python train.py --hidden_act="swiglu" --lr_mult_o=2.0 --doc_mask=true
Below are experts of layer 4 (counted from 0) of a mixture-of-experts language model. Rows are named router (the router's row for the expert), gate (a neuron's input weights, with its number), up (a neuron's input weights, with its number), down (a neuron's output weights, with its number) and show model dimensions 64-127. Each number is 50 + 10 x the weight over its row's rms, rounded and kept within 0 to 99.
Before each expert's rows: "gets" lists some tokens that make up at least twice as much of what it gets as of all text; "comes before" lists some tokens at least twice as common just after its tokens as in all text. This comes from a sample of Wikipedia text that the model never trained on. Tokens count by the router's weight.

# expert 31
gets: ")", " |", "==", "===", "\n", " =="
comes before: "\n", " |", " ", "|", " =", "-"
router:53 60 57 62 53 47 39 52 65 50 55 58 58 43 54 42 49 42 51 41 58 63 53 47 39 46 47 47 35 48 53 50 70 44 48 42 50 55 33 54 62 70 55 50 27 44 44 67 54 40 54 51 56 46 30 55 47 40 29 47 62 53 33 67
gate0:55 53 39 46 39 40 49 44 45 40 53 48 64 35 59 43 53 71 51 45 40 54 52 52 29 53 58 44 60 64 55 43 68 50 61 48 50 51 61 55 42 49 52 52 49 34 29 70 55 40 53 43 41 44 38 74 42 62 48 56 45 51 60 55
up0:43 49 64 52 45 52 35 38 59 35 42 36 39 83 48 67 44 43 57 54 51 40 43 43 57 42 45 46 40 46 62 49 55 69 59 57 53 42 60 56 51 60 50 44 54 55 39 45 60 50 30 53 53 32 59 52 46 47 59 45 53 49 34 58
down0:63 57 57 35 53 46 56 53 50 46 47 61 38 29 48 64 56 42 40 45 44 34 44 60 60 62 70 57 63 40 58 43 49 50 43 62 52 72 48 57 36 51 39 66 58 35 44 57 48 61 52 43 48 53 57 61 41 64 51 55 25 48 36 51
gate1:56 40 47 57 51 55 48 58 46 46 55 58 45 66 53 57 69 47 51 57 75 58 57 35 51 46 51 34 52 63 60 64 42 46 48 43 37 43 54 59 45 38 57 57 47 57 66 50 42 55 54 66 59 66 44 55 41 60 69 40 56 47 43 41
up1:59 51 60 48 42 52 40 43 53 58 36 42 47 54 45 49 21 50 58 45 40 53 42 36 59 53 35 60 73 50 48 43 47 60 54 61 38 55 41 34 59 52 56 47 55 39 46 43 61 53 42 43 50 25 43 46 50 67 43 27 54 65 41 56
down1:40 35 46 50 57 47 57 44 79 55 64 52 41 46 47 64 52 47 57 55 54 52 48 51 45 57 41 45 38 38 63 49 41 42 45 64 57 69 46 47 63 40 48 59 42 57 62 32 51 65 58 54 47 48 53 59 30 61 31 62 54 73 50 35

# expert 24
gets: ")", " |", "),", " =", "\n", ");"
comes before: "\n", " ", " |", " –", " is", " was"
router:52 58 63 62 55 55 37 59 65 48 62 72 58 33 40 41 51 50 59 48 66 58 60 51 47 43 51 40 44 54 52 55 66 36 40 54 61 55 36 49 52 73 57 44 40 43 45 64 49 46 49 63 59 59 27 63 48 66 30 59 46 52 40 70
gate0:30 32 53 53 45 54 42 54 58 42 56 40 43 49 85 47 34 53 41 56 50 43 53 40 52 39 58 58 62 57 52 48 42 69 55 46 55 56 49 49 56 58 42 49 44 46 49 55 30 43 51 61 66 29 64 51 35 52 46 55 51 55 45 65
up0:56 27 45 42 38 56 49 51 33 56 53 44 43 33 55 61 34 58 41 46 47 41 48 52 43 48 59 50 65 56 42 33 53 57 63 28 75 54 50 59 55 53 49 33 44 52 48 59 51 34 62 70 52 38 73 51 65 52 59 55 54 53 34 58
down0:57 59 43 46 64 44 51 56 67 54 44 45 47 58 43 57 54 48 46 46 57 70 42 49 73 48 32 46 47 37 47 54 46 61 64 54 45 45 53 50 66 55 51 39 42 47 61 53 47 80 38 56 46 64 48 54 61 46 48 28 49 36 54 48
gate1:54 45 56 36 50 44 57 36 49 58 42 43 44 62 63 49 61 29 45 62 38 41 49 56 63 59 56 40 26 38 48 41 49 49 42 42 62 51 39 50 50 58 39 55 53 75 61 52 58 53 64 35 51 47 50 49 56 31 50 41 43 68 34 47
up1:47 50 39 77 54 58 46 54 47 38 65 43 61 43 52 42 40 68 52 38 47 60 56 47 41 58 48 52 64 58 50 58 51 47 43 57 43 44 60 48 50 39 62 66 59 26 40 44 46 46 51 58 42 49 47 50 45 57 59 59 65 47 66 46
down1:53 56 55 30 48 62 53 47 59 38 40 54 60 45 29 60 52 60 44 62 55 39 54 45 51 42 47 52 36 49 52 49 47 61 55 54 51 35 60 73 47 39 48 47 30 49 48 49 50 39 61 50 51 28 63 45 50 36 59 45 62 45 33 20

# expert 175
gets: ")", "\"", "\n", "),", "\",", "'"
comes before: "\n", "-", " |", "|", " and", " ("
router:53 79 61 62 44 53 44 48 59 50 54 61 75 47 42 46 52 45 60 41 60 53 49 50 35 53 48 43 42 47 53 50 58 47 51 50 47 64 35 54 61 73 58 54 41 48 42 67 48 51 52 54 58 55 31 42 59 45 54 52 56 53 23 66
gate0:63 47 28 52 48 36 55 54 75 44 64 42 54 46 53 54 50 41 62 50 58 48 50 41 57 52 44 51 57 68 53 61 46 57 35 38 53 38 82 42 37 35 48 43 58 58 37 53 47 46 66 72 45 44 42 53 65 53 58 47 53 47 47 39
up0:63 44 46 51 23 46 59 54 53 63 56 41 52 44 45 53 42 58 45 45 59 39 68 52 49 60 49 39 52 60 44 46 71 32 50 38 69 45 55 59 31 50 38 43 57 45 41 48 55 34 66 64 40 47 57 54 54 35 68 44 65 48 43 45
down0:70 51 31 51 48 54 40 49 47 52 45 53 39 49 45 38 57 53 54 59 37 51 40 51 51 55 34 32 46 55 64 57 36 43 47 55 48 47 45 58 57 36 52 53 63 60 58 44 63 60 57 42 53 50 45 53 59 48 41 49 38 47 43 37
gate1:51 43 59 56 48 43 61 54 46 40 42 62 45 57 64 37 51 39 58 49 37 48 50 48 62 53 43 41 38 53 38 56 56 63 61 43 52 50 52 57 51 31 49 68 55 44 50 50 62 54 41 38 61 41 31 39 66 63 40 39 43 62 54 76
up1:63 67 39 33 63 38 34 44 57 46 46 63 60 42 62 50 54 42 49 46 40 52 52 48 49 46 48 49 59 50 48 46 53 44 31 53 50 46 46 47 59 54 39 34 54 36 59 65 32 45 58 30 49 53 50 59 45 42 52 48 46 43 47 38
down1:59 52 49 44 53 40 62 35 45 53 58 53 51 41 61 60 35 45 39 54 63 56 38 63 64 43 67 41 41 40 49 55 36 50 52 39 69 15 26 53 63 66 57 53 40 57 45 48 43 69 47 44 51 55 49 47 43 53 61 61 60 62 57 58